{"n_layer": 12, "experts_per_token": 2, "d_expert": 144, "activation": "squared_leaky_relu", "balance_bias": false, "init_std_router": 0.0346, "norm_eps": 1e-06, "optimizer": "soap_variant", "beta2": 0.99, "steps": 7570, "dataset": "wikipedia_en"}
Below are experts of layer 7 (counted from 0) of a mixture-of-experts language model. Rows are named router (the router's row for the expert), up (a neuron's input weights, with its number) and show model dimensions 0-159. Each number is 128 + 24 x the weight over its row's rms, rounded and kept within 0 to 255. Numbers have three digits each.
Before each expert's rows: a language model's description of what the expert responds to. This comes from a sample of Wikipedia text that the model never trained on.

# expert 26
The conjunction and, commas and hyphens in lists, or, &, and quantity words like two, several, many, various.
router:110115142162117147129182131091118157090139134113094171105102129130117103083096087159142169127091136106090112106147109119132136140089144124156131152116089132089135151127133093089137159115123133144128103119119139111149166110106098157152102128168153101095123118127125126126140121123122156114132161136118104097071129114136096099093168118152122149135158134135170119160156136154156106120151135129099118124093123150117147137166184121123142149149151133127137138152121145118141127163154118
up0:135088146136121089096163119141158129152121121135128124138135131170148089103135121137164153126142138137156139088077147075134125102135105112117113111171094189099116167121127125121122127121118136125137089123156111140131132157117166150159133114103126091099109158112120152132157136137087211079122100142136111121107126095133143119134128122128177143141138149178138132121114102133142088152142093111103136116144120133131122129151140090129099126110132109108148127107120147143131160203149111
up1:161085114118115107141156090111160178127164096136129135114105127128124147144111118130123137146146161098108119130100119107133168152123147125122093175147154148141095115112155068130155132127071098131118131100145130140111146127142136121091141101133129095146154111143143133138118084121112131165145135102159147105132129116183126106144133160119139122145130099154126121117112130126134145141137146157136096112178155163151131088091114115069184137139137171113169143139101099098144155141147127
up2:117150140131131133137134147159153166134167112131131075127078122147184120129125123133116098093105090137133111145088159132160077105143144122146144116129138117114147119128141144143122162119115140160116100114110136108171119097096110159145120073127135094137115103104126122111163103123139140092114123201133155119118141140151145124105157114124109119126097112140143097108124109169118086155154093124093132127114120093084123178146109176175158176168143118085095117093237132096112117125144135
up3:140071114127162142143094154110121145151139114133112127147111115104111141125112117155151120120129163137159097161115132140143129123145149139151168138143150089127127127119117131155133119144137088102122127166141171176124066167121085127054131104156125128140120102102111158133132124117113123134125160167116147124125133132137090112120100151120151168110220159131145123111132182120101136109173139123117141111137129130149163110145128137158150091144119132128117155122150117131171138113114102
up4:154104122138138099120165111087128112133137118138108112108141125162117157135130112149108148156107147113128151103127131103148145122113106184105172077086165141160123121096152163110118148142110173163084123111122176160140143100117113087142134125125116130129080114112132126130143109113092076107101166139101135127137127129137141065130113124076130134121108148068143145176133128146115092118168162114121108120139115132098121149093127144136162088124152151098135108109101138163100121139088131
up5:110092139117158133152141126143112128122152085151097127123130129142173088140100152157150116153117144133131092135141152139107147103095104136115159122120121124116117118097160199127123102123095080130150151111120102143148132109143117119127139147122108118120142135092113122122109159158105118141152168114105107157123119082104101136151166130157164144121137134138126154099108140128102119182122173113087157111165170132115136125131101140130121120156124121157160098169139088141136147151078150
up6:141154138083158161158144127123102110053117101120126160169116126120098153122137117102156080121148107172122145119167116094128114103142101099161117129120152128182115093175159146093171118122104121106130073104105115106136096129105126090145109124141115102101155110128146140103113159132098130137096141153145078116107170121128089106119150141113123103105095132113088113180146130144116144129123113152110116122146162127142111122093097122165122127139111106110180104099151131167093159147129160
up7:112088165171106094119115137137144160120128125137099161123119148173103127117090120172129145112109109083168101122087138156128086122089096119108189122111094141112163171130121106135106136137156102165079103101162133120160120142127125114129104104133107129097071154142106106143095131130116096122160132117143111158120176132125108100149118137152167109151127161096131165125118115143141126123101145147138102147141116144168125095093142136120095129161084135136095131110125104122164155154130090
up8:101120108147122156155174158151110141095116128128142118140121121144140140087140158119157165120106117132099145126095116111177089120094157133184120113108108134120132130102138162154126158126150083107181145121171122153148161117107112178100184126128145140163141148093109155131144123146123164113148151111109139141162102109115155094104152114164145088132170086172158115106143155147143113124146114116131064165105163100134128156137148122089163137167125137123122114129131109136119116129104156
up9:132123170152179149110139107144116091104083177114141097108144110102149107089111160150142155116164064114119112083117157108138170092090120112149147105166107146112104101139158142135131133115113116118106129150148119163112149105105130129150135120117187140135151169103133139135138141113123158106161088112154164157195132173126097139122110126102140119122127138188099106110153123145167132173151118133114073179135112145147122167137152084092124138149108118096161143099142097083138134104140103
up10:118116136138123152110164108120141103119168133191129144079150161088129122123105100098114147081084139185108161157100143203106153139135133124119101140140098103124148158126163122092168120132113130125135095132126124116116107128097148131127136148134149137153094153104152093122089146094120106118120122134153142137086130112102140144122132094142115149137142154124161108164152130140132129135116111191091096131139105113109060101184135113145160150137150115082093119115161121124148097158099112
up11:121129128104097150156111141149146122102152107120149070109101145117120130135138074142164129113125090107150120094168122108149169154125153158126105147173158102127112123106099159104113132107103079180117153110169135099139161122111198153145149128163128164111129137117109162125126123102157113114101140136123148134132122131117156094140119111095150131138110165152131123088127081153107120125109084154142077112155144156139139109113112114126159089103143128130104097140121133143122114120123117
up12:139139173135118105105142153147101138160129096118127129174200123152167127115117123134144126109155140110135133117126116155103061119092122164109147125144129132143152112137158154096128129101093090126198124130112128121150133132108103125137136120149127145103118118146136157101149113128132097127105125108063114120112162108184134104121157140089110184153156167150129150082175134126123116117142134166127148111156115130182151124157144119107111139126153142074114153116135144144113133152137110
up13:144123139136142178097143143089093140162058152148141100145088144121144139128083134158099090103130149129137136113139150153121108105099148103174141096140125121108124123164132115105099080085172141109167119126111095179131117100118131155108104112132132109128135102146107133168134152124135162145153121158134126110108096133111112161127108086153114105123109142157166123087133139125080148119154134122156124135118096150129121128131107150131140132162140154108116125131135132111156123182140114
up14:154125137094150105151111162156128200164123156135157191054163113098087145143173141131137118170137157096118119142096151094158107114128126114124137082120092121121124135120125140145116150113150147142101134128117136149118122123060148116116125077133088073112153114145087069104132125113144148118110136122129133138069176103102087145146126165118105125106115117109134132140143101128135102129139138130084114158138172151133170104148107098165139094129140128079106114120095141092144121066142121
up15:109092128165103154192118129122168149146134151138091121148135150146083137140174123094135146155116114092119133173136156137144115100124152147116132118142140163090155179151139136138127157127152163117102096116165167139141127104121150158081119103095148086144140144177122123144108166098145118151169136139138176110118118165109142145113146112110138112137102145118152098170113107082168114140159098102133122118087135154135127124165166136092114144136084130135111142155144094144111096124165104
up16:085102110150148154165126130152129135131111101130164169095148120117080087154135155119150148117116144112114134133131125145183126089113151107126148121116129149106125165122154099091092122171058143151162096164128104134153177125112093104124129096152122101085073133091088104167131140116157147117103102177096200186090151146112138124150130101118127106106166141132112161136168116161105114153152124160163136126091124139120136167111143112110134142146131113139111085096124142186135115107150153
up17:163127149142153159139115113141124126132144119157130116108128115102075100117132123167108156143132105118098098123121149107125145144120147092129134124123134128139114138143102142126106141117158145146107125101142084151136119131096130123132120135150134149109143137099127144114147150103126189086112134139138088077073167099123138142152135113151118117088082064109128123045134104149155122137140122078100138148146122173107165113079122142175126179156160139124119102089113092124121099113136142
up18:131141138174120125117101117130153103131153080166106120095097140133114146138133116127159164122150116132115135132133104110145151113123098114140137165150105122116116108132130129088133105125127108117103064122099145123131106188093153146125111105132126131122121090131124153162134124094140154132078147141137115101158148122114109131099166125128123138127069131174149125097170151120113145115110151135096135120145142119106127155168121147177136101108153072139110134094102089129129122102108147
up19:146140159144169108132141130148094131140132162108076121109124149128137088126107139134160120132101107132112106114122124211166133146134130149128158104114072175117134128105121110093149091164153124125131144121116130159163149109146170130121149163131149136103121159095129090118133111128166092161133148141137125120124146120120127138110152129183122084148112124167136118140088116151102128108126143158084154072118083119115121131115171131139125135119135133147178125086124177122116093193139132
up20:158138126143128098142184136134103156117156151110130139113114101149109144156117124134140149136105120086102144135129145093111126136157117121103111148116099137146091145150101175128111116138143122120134028132129120128090116111099149140152122103155129090112181116134147113162141153095144158140144115130081123116077151130156106127078116098151102165136176133129129114146144081165170131144128055138116117136124161153166133122147114166099105152160143147115171191112099101174138131122131106
up21:151176141080089106110094133114105137108127142164117110141130114134124144117099105142115142163110140163114095152142161139149156130164153141135133126092137131072097089122138095104153145137103145087129132156167121140109140118129077121155099151138149150140096131154105107145111152135111169112131157131125113132103128074111115094167126150111132100151133128147144113117157160119134152149102155121124128135149121135160123182100188085130143156154108156119094098095151123153111078058105169
up22:114145158102099167121139180101099181070127160146120130123139102129159158128109127124088138151158107077165158121158152132091125158100117130123094119130141154123125161152132119136078115102137136102083139112144092106100109172117115157140131132094113128104140131097115106142130090119106106111176127105061133138122109083136136106121104111148117152092150130125128130071117175125096155107121164187118108139072129139147094177136121100117121101156133137106151126086098124094143133122117099
up23:123123175145151137146155134133110099175119136114103090122104110164079148087119143153176164110115151115170088163124164154144141105100101105104122143144120113100115149136124141125156147115075086169148148125133107153148130130155131137148124101132121141138118080160082112124136123072114160128184109077164140114119120136186138142094179156173168139110122140115139152100124109127122075077092161121118110099142097100123198130133133155138136141127140165071089099172096119127147116117101117
up24:112159139109070161125138102119125188124171152074141118130152117124116134152118118157134138142171106116147151146129122090144071090131145119176094151146124131081116138138144141143105123177107074124111087127139117118163134101127080124121158132092124132168119113145113152098110119098122158133130117148122134132121116099144074108103193136132162139095085108114114132086101170137135131141131099104135096145162153094121175099159124099125104115114090144134148137144122115067118126118157127
up25:121090159147115175096136116098136150175116133126164191098128109114097133149141122125131124091107157114140123121122098116081113159116146113138116134168080131114146120124147150148093173168107054112141147086144106130144069168122072148140123109121108106144121124065136107124131153107118135153083143102100115139140179150106114097153108159203146113120139152154138102135161103124092161087149093116140096074122163146137061084134118103075129142114158158151138104113110106101155117102142145
up26:092128137127133099100137168130088118058120137145126096145142111120125141160136112152165157112109141128074138098151134134065149132115091183147147133111123161126117151120114160073180170106097118125118143134111092115183137143126160155133143111115109149093110152125104150133132122116136074107152164155112123141129150149132082133137148109146128072101140114074169107123101126149130084149111126154094126170069105151140157133109107096110096165138125118123146131101125109189078117153131113
up27:132126131102146132149140124120093106098137124116143172167125135133133135137080087151109149179077117122142123095094124136124158123117105134116133162094118142116154139109140123135161097107134110106151151076117148113172154126148120110126148136124158120136158138160112126135088137148158139115124120135103113176161116119120163130153086122125130115130172108097148112186104153115122149118113104173089132175148152131127114122135115148114124126119136095082135156166117110140163141144132151

# expert 16
Prepositions and linking words such as of, with, such, located, approximately, contains, often in census, population and location text about towns.
router:146123153126166095136117104148092147089131133143151099116135146144075132128139127095109137104140133147109113104146130132160140128143125117166127102159124137080146124141140132153133149155127127148124131150088139136178126110149143097173103140128102122146103124128127156101126123124107096129170136130166114105143184159091112136149104118160129140119129163105118155131069164125130134126157106135138097146121099121104121089098121098127147112126126131117170147135155134137112151119128173
up0:155143172108155111105150123117109155157150166092149132150139100074095135120126100160128115136139121138079140113118103147107134104130110124140145127163149126135080109144140099142143088103125115123177145179102188155155146130192121117088135145130164152140107131155121103121163130155140091102135115132130146144148120143131112150142094094133155110119125133127126118123100128127140152145202133164108156133110132161081145146132153130170129128155106093123165125155089158120160112146149133
up1:135103121156165128144218104105120140118125115101096148137171113135148111145126157108142165112110096158109103129116130120089131102170112113153121128161127143135107174157131149151119147157162170139141116151161126156129113090122163144165126155102128159159099118121122123084108138122109154102133138152141129124135121124132148125141091083148151099129096147109148125157125116131119119153166130131106102155098119170108165111100170184118153174100112115137182174112137126146140156138104141
up2:157155119093101140114144151136159131119142112079149140122132153192103125142129069084142135086133125165149133137102111135139128094165139092108118139137134112108161145099157089160155125106136155079123105180108178106129143152110152089113113143085149138144111131127114153133096113166108104116165114128134158097126142138104128115124118138109107100090107162158183120108123120134147130116165128129112171109111153136128124108117101114145097100138127124137138126149152132160152144157091124
up3:139107163131131102153132104144113146127150108131132128091125161111145148171136082118177094128119111149146136200108116141090150125096139155150136082105108128155141091114169151143115144104144154121104110144109102150172142128130107088120111177163136117168148132118119083095088150140141150118132155171164119103100177133123112150134181106158155127127102138120129150197146107097148141127115145096129126102171128146136144152125126158106144145130153168149109085164128142132145139181118133
up4:098077110115180137126118139134139173137157121128175138156171151130134119109144107099111126134127141125141094139168165114134116167129100125138133181101130113093117154149116140117159138141171146156156141105107149127083140149130079086108096132130159119118122114127070104132132132129086104178121120135102143128120103112115105110108126127162083135165101138122149143144104147159089160138160147143104134100136105123142107129066163120174134159106117106134119137129116088143098116047138102
up5:107116187100173088130143124117142169128114111143165105138145116109093178132108115150134149169113102139132114108151118135132144069145101154135081147115123148121111127116127105099137122111197154115113103142157125119116082117142161139152108109118159156093123156127161110133096097124107117129162111153147135115141163119124114120150155125145109166129142148147127121163152138145135115142137146095125142113136129120093096102117107131165134133109106142131133134143124074173125139125063141
up6:141115129124145125095120092134148137112143115104112113126110105165178114135146103140111136111146121117111081149179123126099157144128126109136124116112117148135122106140106159154143152115109130121203087123120117123158146100129125110149105171148136118132115189163127169154133126136102122123157108110141135140113121153133157096070130121121115114088125146127080140107116147118120100123099131128120123140122122144143093111081139145167164103122187140089132135174131127139114103164083144
up7:078148139171107142125132131138091122090102172104156093144130087111131134132162118156111169134130140119132141141139139139123145154081125115094111165153137103142109112154099179144129137112172127115111155119127118140140123124094129099142109130110123115153132083099101116079099123103161108116146129108120089131126105149165115127126113146169112090156113137111141159110122172143121109124115138168113055074149141109121162112082139065115108136134146117162116158139136160141128164154069123
up8:152114170095126118127145121139135071119149177143153129168139147124082149135090136109127157090126115135121131133174111123150154141088125139108118173118109144138158136096151137133132136167136104105137106146119116152107116124104099131092106108135148106118126145116107099098110124169159123123134087134164126138126143102173117155153143121176146111118122111085131118103146156093146114140111075143134090138114138146173116146152102078115117158124149114116125110179113099128165160112097080
up9:093133131141132167096080112125109138133109130101097101111140158145154114155090142132135119143135107148121135118123146105153103164139128138150152175148104131122140145131121097157136113157144086119170197155157135121161100159147142097112125144091167125119083103117133123120155124106071137156160153151154088117107134121111079147091105123098193129145084123151114152131108124096089168126131098114131149131125151168122128133096106117112141169125097140153137098089128152097134135128118110
up10:099119074126147136131181092138119124122153137185106139111104108113147139107087096120139176148114139149150112105123139154161150170155142126121096143113138128145138117144130093107130093140090135159114120091096147102178164102138147155146096127160149150111112139180071139172116129140162132139158156171154142105113112129147093167116123107140163113115134113100132105121192132111149115165099096119136160124141142156117078138193099128114142094118137123095164154138113133124140079098154118
up11:177144097165138107112091134115134156094119130094129113124132116128135154114123148088144121188106149085132147158106131083118120116111097074140161073128103149060129129146120157170150106132124125126123156131123161138118152110136147138140126117110108130099100144085105116127119130140180129133085106093133126154141157131139179118141114127130066120104104111122102134129120098184185133117163158148173067134101122099132099114104087113168114125140140130187138144132107100136142134103118141
up12:119150146108171117116160109165100124151142098130122148141128120120098136152179138099108119099092147093132110157132117099152149104167124122108102124106135093129134105131118123125084115113119120144162172083126124081105119179147156087143125090097128108151141102165135121115098168083121102103154132151145114109091137133102176133129108113193137127135121126119168135140138154137108135128166112108093113133079143114103123123133108117126120138122137122109121114192125163140131155123069139
up13:131131126133085126131131112141131149135173134103117051132123129154127158116150105129158128152117093103069126155132140111114101139098102120127105119133122128121145129124118101118127125099121142133137134112136085120145130143093116101157133169100117133108116124170133166133118158078119120153108133136137124119102171160146075169069152113142182155109108183151102127112122132143152130099111134170180144139152190182106122129138118152132106105149124105091108135156141140136153177117118141
up14:146152131138175153188119108091128132103117103172170117136094152138146111158126128143111159136156106132098109137097122132096137096119095134168128128145135099087123114134118138148127199145141089113161138130134127137123112109126120151116156162090115119130136133075141115093096110119151129102139166155124164120098132141126122129109116164109141140125120126131124121084098127111105148118174144143135093124116129118126156155146100150098119153126134142134135132093143111113118146094106144
up15:143104097102171097165177188102133100101125124072117084133108139139144112120122105111098118173130112086094093149096130126127085160102188130103148120119136129129136116149163129112137134142112168109103128134102140112129146160111140116141094117134142123141103125107103114125093130130167101126169110138127131138128112128119148129162141155154134122125144110095152129122143101101141146107093098142155110157162096184099148132170124186163163135134132155112138136111166123127126131158114137
up16:076147126136160155118121109149111148126119118116126144135168107108143120156175156123163129187145111127106081142188174105157175166132110113119128148134130116102119087154124176101134106141156110171139119122129116111126117141131163124138164131128114145136140120149163131113106149101126096159110086129128126102164105145141127147125113101107113104121113104113053110140089132106098095108076119146118141129175100174116129120113155143110156107123138149113170117108141167086110165178082119
up17:094119120164086131131150100112137147095132132161090141154110129102135158114145156115118135144149132190109099113115132160137118134102133137159123141130122131127127151127126107118118074137122072115158152133111138189144090103158198148128119159111144115121171147107122140119128133098159106113129125110130106095122159116132153107106110135140126073083156129172160101149077113087121139149128070123153142137103115136113149129125100113154151118147123114127083165137142130100152134167117143
up18:156119108127123137106137095113141102147137134127120170087120122162159120170134130120118133124124116102079181102141131114134111126111118114124137094129218185082110117107134120095125138120134149122117159124128078140081143160182118112118117110131140126195103174105108117121129122129104152110120155151134139123127140143130138146137118181119165155149104144169100164091149136056135147110150107170148115135101143151123118176120106157126133136168136150126077128143102148178130122115099131
up19:106105138129127172132096120157116147138142125117097112126145099176129116126142153090119111115092150118096154125116125114137125078180128104115130111100157132100116165129158138140163153150172110109133155121094134111181113132119138127159145129112099129123100122128061098132118122127150121109112109125092109138111141111184105140122121128112109119127116127150133123107157146092138121099105147104149171145138160155137087096093135117134131122118116136160143119117148160153137141101097119
up20:139176149122162081136143151134063129113108169112112136083103129151116085103124104191158110151102119162157110124159155164137141102152159154151142119097154113115122107093103118123102140114119130108088139134121169113091162107178136127152114108136154124159116141131155114124115160162160095136115139144142146138128177111163127128111117103159144137133152122134164145094118117123142096146134128100098116128158109121116132131135115131106113152193118127134108077152141121124091133178115127
up21:108161120081138155126119142131145147184143118145091137122099170113138157106115135095114137154132117122129153141134117149095111130108165093106143109165108100095110130135110120110133179121135095106122125111155132140135149108124104132141101130113098147124138142147145134147151136105072123143163151141171132103107130124153155121102104148120128167113139145101123101105133101155111122137137099129129115141075130176141142156156149126185155148151139172149125116150147125150130105113096134
up22:127102135159173148124162116105086148134127117137161155120165103164142123133120131120128101090159124144099148122113107137120115134143125188083139156195127106091133085143157146138125117105079090131156088112122121149104147155156120104165123179122148103096120129138098145146114109094136071094141104091171149139105120135141125197135136145182108134118080091123087118140133142119119114113124141163129109123154157132118113130118112148141139091128130119103144130122154124142102154131164157
up23:106170111133136147114068140146141120087158106112114132116131120133157112144145103122091099149122144120141113160136124102161135134155130157148119135144185130113180173141077135121118132104126113122095105125116100123170110135077124140110122122152136162134147150130141144119122130077115151141097116116144143088114138154091176125130126154090123134133112108131137110142095086119170122139106107110133127139152099145112115136101141119128084112145111127118128175146142121110137116097136145
up24:121122143170147114114132099083144121129098128108133102117154137127131114172147131121138125134123101157117109171121108112134128114125136128115158144121141090127079116158159174093097154131130115124164141151089103108142141095117172125105104112138115136132116133172128142135103109171111127103129126134122124086169151102161150136121123161155147115106138127113144123113072063094130122139128134137103121165151106135157127087092122088098100136110169149106146125080134148172129110143135122
up25:093154112129142125121157110148148121078124168101116179072148140101161102182158145114147127123125122096094204140125097140106176113143128143133117108158142126086105121143146124151133108125113133105093123103098158130141172157097164118164150175154133123147111119125134145156160111151137142137112112171135165156112135137140092116131151090121136176082135168136112176112146140082124106156155125132144123118107109121159139143114129114117108131151136110164166136160140124138112141150160107
up26:109128142147168122115133159118097185115118140130095137121105111080098184109087134099137115071128129114118140155169095127142138149136105100112138118162101138143127147115131146126114107175126133113108156120102099159154128106175107119110106081084151123067149161142106105127129112110115138140132118132135136150137122107104154106147124142124093155186078156159125147081113129125167114154159143120094153111112099120132127132175094146089158131136177151148148110107114146134146111099147178
up27:144111118152124126128121168105133129140131096145154166141100139120141136135109191144110115133118068137124138163121157145104092103115129102144129104134145140134139153138108117122138089151113107132119166098168093144149145122111134123107124145130117118130087172132183108128107133087126151129161145126101122149088160120100128121159145110079138114132113125088123095119098152133167158128127105072104139109098131141117140106100156140132126132114112119141151101146160142150124070173108124

# expert 29
Forms of be and have, subject pronouns and linking adverbs in narrative sentences, e.g. was, been, he, also, but.
router:108181184162153123146136098114121146128173076086142130148091094162144115086111120127161111161151161102134135146134103137147136137136106121146148101119121076145130100147115192152112175138117150157098129119112162111142157113160118141109113093153096142117122187135062091158117104102100121147116118112093087133157133083143133121110133082138160139127157090137132137136125119113152080117107139150099093125136124123129129163123152096114144113085103120144120093152108133122100131145110094
up0:094212163130110125095114143137119164106115138108114097083144110157107159122143128140138154090152108117156126143103151147079098184110112121109097115115107117131143118106133120139130164086104132122162102107131131132173124107156129100156087083147082157129119154134137120142113154207152118141150074126121131104114156128130180125111165127136129132136101117117151128142133129136106111155146135096161132148137122133107157132121117115138108129165134130140104138143152151132114155159102155
up1:133073151123157115148102126127121106092126093135113131129109106159106122130149132116139132148136145130127148133103121136126101155151134140103080092131130126114157152116179080144123108103117139139134168119091111127113117087119147123160115138108119180178091128127090130121133157108154077110125113141099134151112111120145140113117126146096131219080101150146136140115148104123139100107149184120124135094197114111121140152103109123151097151142145152137116118124111121144180119170118117
up2:146132108130093157099119160168133124169140115100143082089132114151126152130120155149124120141133137154137129115152117131089138104103098151118135089094149137131156109141132107109146131137160130135223136151077104148173142122134174139102155129143097131137112151164130115145125118129141133129128090124128107135128120110129142099159146133130154173150129181143122111142082106122115124100130122142153111106066144174141163154162149110109125129158118119111175128117108143158144120168150145
up3:159076118159144124142077157115176092105148148151102119134141130155111130146124118154122157136113098143172138163098144111118164126070147101119141128193151121135156138152082138097157117141149121117103145175139156132142128107100091118123099122165099142138115168142093129096133159123123163116127140130094179142085121132146131126130113109166195109109132145123158158117170120174151158122160148132094116113132115142116108119107118103175139098152151115130098110119118148133122128113123140
up4:097107102119142170081134125152095137144144123089181105142152100106118138087169104153135078070122121108097119150159124176120125119118123144166132125110127156162172133084156123151147110110117116130114130157082125095165139115114167112099133152145177162158121140169127110138144097131147088142100119101113105136142170147114150061111093141135160150161086072157106189143122127123145096180111131149096120113124155131137116134133115142146122087131150082174192099105104100118110127094092140
up5:120142151140107132162109162084106070109141164136135120106128114127163146115101116170170121140158138142138143132119121136105152109133115064143134138160083147135111119091131136131187128098124114143102151105117094113121143131138109122123164133152144142131098138138093133122138129106141145105162110115071123147158121124091132189126149156165141146085152129094143154143136095117113107114143130062144135100158152138149166124121143147140128113074101101134146114147152155158139118146092131
up6:071137158093113136119087132141135092092157149150128124123148129123107108130116141126097143135131149155140114094143141183128115146126152157077126110155144158107140166143132128126106147123108154139151104108151127146108084114117132138128149144087135106109129118096120119126158134112165147171102168131130145095137104169148123118086118123146147079161108145133123144111154074138098096129125127101130096113137134158074165169134119122124145163119099151155120105108102067135096110118118083
up7:129146130137113152109106116136179110107139100116131133131105085093107157084102095122090144174140130118108110137138116155091144105125100139135197101102137143111133124156131080152120121126154095101123116126128135158153091081150118123133107108121080165144080156132086096163149121113139119107111153136132090117127167140129166144089149128176123160131120114145097160127110130112118161133105104146113108110153125186115160115134095081101126088154148151123098169151135173111122144178129101
up8:185097122151143088154124102129118147137131139148144120136146103113120176121090108134125101152136131091099141142138121180123112151117144090142095097095090072148164097131158107149122097153109111097099103113101109099114150119135109106114137117138108136132092129107096099146097171102158144112127129124095156099135144136122178130128191128157123129103089159126088150123132070108191097100150145140113146119109164133167121136178158141126130100124093144159116124125095138116141139115130124
up9:108123077147117104201152123143095106142125177140104133138133117134165141124122117159146116112150158132157141156112100151059080135149142128103133142117112171104147139096102114102178072111142133149090151118118105129157153147100170156140098076127110114120143130137123107150165114089120138098124134135103129151131160124102140143133111164138122150095131159121147113183127138131136108088106124123141165177106154118120129161105133118102119093145125128092161133101124135102156138159174132
up10:127125175128109154161168113144114120108156116127107120141053095105121150086124145153163137140125116143123105145089069120131095142162120118126148121121094123128164138110158113089131132134130145106149152144116140060118133097106148180097151105147120145126126157126117104171137125113132110112098168090133111102140116119121153113104099150114164109132119064157155108141145108136136144146063100118086172121176142141126118144115128098117094089162106160137097128139132151164120150178099094
up11:123110137170108125151144140103121156107144122087118153139128164101142100186153108122127141174165094083112131134138175117137116131100159126108081138115160182102157171129116164129123143118096161162116169116159128111160129156118127131092101096174063116133104120083139129065111157117090100076154151104140124150132135124140093098123118139137124145142150165157182122128140142116167125111101153151106124134124113164093135144114118110141124157094155121152113142134074145121130123128131086
up12:150127142104119136132132151166133092138125107122099124112143150148139134118122118161111127186161100141096092186110070115122111134160142108119115115098118104155134099147107124134151131123121114126108073093134170181110120108101134100137125141179137138122161174131109156095130146172079118139167121148107095095106107136108141135155154118123158160141102148106096117116132149123144105120136114091122129120112166150110144133143122111120119126129133136067105160115126151152139127088145136
up13:100116118170115158111141117108120079142131100113099129108168126140139116113123131117143189123088139109134106095120110138129131201126196113120132107166129132133132111120150109132125157098091150135107089124167141126137172131147121114129132152122160139105100131140158146138152153138133138118118122127133103118097122126154162119162132085162129151140120147083106122129159099073118122124114132125120091114146130167164100117152191078123132102115074153129116111132121119144116136138124111
up14:097117088179119183106103091132143122137140116126143149099120118144148126114132105111127161116183100115122127141169103122109117111120172182112162148112139182137131151134157156119127118116101100146161110086122128187129155106123098109145118114136140120094117119119113144128141108104077123148107119162147126163120107119139144144138155095143128108099107074135121163137146108166096160141141134137162116094142127136097098131139156072152107148106112149096165141121149120131128116121090132
up15:128059119155111110159124119088136104148128130103125181122153108125150122083112133122167147113124122125146144151118134122132140143112137161114134119142102103095133104119151104147136126122126143098129122133092126144127122105130073097136130089140155117112085155109081126139127133102140120093134103137089099155143120154141165081122143082158138075158152104144132167115141069099102119140153111064115131178102147131158130108120200144160119124147116095080101114123110151123107119106146129
up16:113123166108132169157153122125125144147151076145113138093109068107128116109084098143170152131126124123154079128162109127173103087144106150125170084158102106132158083143176135152124166140089147154160121118147117123120112115155137134129068129133119166096079165133120131097134091136168104127120130112124121132105137137125123136126139128155171153133108138155129087176112144139141153109135131161120074147131146172117108155138112139113169103165071145157113121146138142116150147184108119
up17:092119147167143114166150132148059100157138122103086111142142150124130158086121137116104122103111133139132150129143125114080113138136143138147119108091128095146103160157158137128117140112164149121110101133146168158104181140142088147116132138079130153141090064146164146170135094138100152166123125134115127129123118102171110103170148127156096131133173150152130124136175158124102122139100135105088118122128089128130159131158142111113135095136126089069150108123137130131173126151134160
up18:134075148154135174159130115138130137141098155090114106127121114136150143125138117148115095162115156066101131141141112086155121112118189138104092136048122177082148130100079139109083128111127090151117158129124094139156117136141163133114129158134115152099135172135133104123129111106142130138121145132108155113125135131135137127152122139175135106138151124135130104134136120129090170141138118142150127107076087116150142122099098127126129135153147147164096112122126089106105073084155117
up19:135133127121158171111121146160098121144125123089143124127105126131154116078135074086146132113141128105138145107088152173153128122137116144123132081104079134135154119128117183121176119124137125132116143133144123099116134143158131129057152122150125108114110104138117152167132156141140097143129150128143109124122059129119194135157098107112105146119135107155096123139164130105149131127108096167113097132108116134118122168072114109111105143105146173119099125127120081111134131105124111
up20:127124117148181149127111087124168099129079104113120136141153119125139080151127126138147145104112119107145148143099117095151114124097128147172146151124116162139135109121124165108116119155132158113137113094127080125096148146182163116142124140118135094108120166179153126137114103110145139107140151151078155129131117090138081131182110154143163112154099120155054119089132125100096140132136124131143122113150120131125111168150121130105092159102152113126092144107129117108155137086137121
up21:138135173138146092147117128098142104124178143136180137125154107145108170072151124121129094165154120132113152120125127110129118138151123077093108131125151119115110137127068096140119081093110125083128140124149130128084160096135184130142101125109135136143148125074130154151129121141098181100127130109118111123126093115145119157097107122106088129133146108120160136137156106127148148127095137172118161104096154113123148098098115144162108138088127153095141145092107103124138122094146096
up22:113125111169122127108101097134138118094097159124095113101104165119115146172146168168162131130147160150123106171111105153146101166167094144162146146143161116151100139120090153138127135171127126159122142136127145129179120113140132169157114153123129139101111139069116139123140130119175124125163108116138111174151157095126108120152118110119119131145135153117116138095141111162122083149115157062117138164122130121133116132148121112109148151181119147137159146148116195154115138151120106
up23:100171112128165098119182109133097130127138121167110129131141151133160154135099154133162126080136117148152108129096128116129160123118129114114075127105122124142157137138160136172134112112150142149086092101121074180078138133138089141105145150141138156166113153110125147153110149132132152115144116139173145088116139097124100090123139124122116132129115137160129107085150124085120098105093124153103126107102120126146166123173129078140055067118131166120092118160105146171124155100133136
up24:123098168139135108146135095149148148152158160123144147177161143168138139165165145159124171135111136108102170150106115147110139136139164173107137118137113107145160121140127152116154159149128150164140173162090145129110126102142097109162105144153070133085141145129169128168110178165046088142182132102087112132113163096148115148138122137129130113169108100125124112160139119117131121160173146130134142142152125127140117123124118133082122175114094131128167145109157155091149116112137118
up25:117157109126133126158097076153138126094116132091098097105129073128083119117119158083178125138136124100140132116164146165131155114082125142121095135104080148116113148114153118126126115171142140130110115134151116192113124143125154172128129135144137077129064170119132150083130167171102138139153099135129115135133101135122138141087102128091149165176106117116102122105136104111093120136130128112121150094118120109132133117095117122127120133139119121174096083135117077126137136145135123
up26:155127168161161115124146106140094120113172104167071158094123111126142135131103153131124122119131108126175098125127164105132161164112100124132139138086145116103152161083158152102129114131132131126120107115141098156118145155152106148136068102152120079112111180131078099102118122138105135168101099153149114177127133146135126122136121078134087065093127132071120130119147131135170123144123173129164142127171069136094123115143155132139116125125103090141143119122118146120166189162102137
up27:157140125107119128113162081114133120130147144114101121144019139152114146130133139114112121126114114135146140159141124164109142157115115124111099122142077107139126097146095136159136132153122139113126111161101176171122099160111143149109104077149128123136151147172137106155128137069121140133106082160104134155165138132106174082114138101132145131141133123129135154106138083125103051116114151099122136114089137066147155124124120132122155081132084148107104128126118106103131110117160139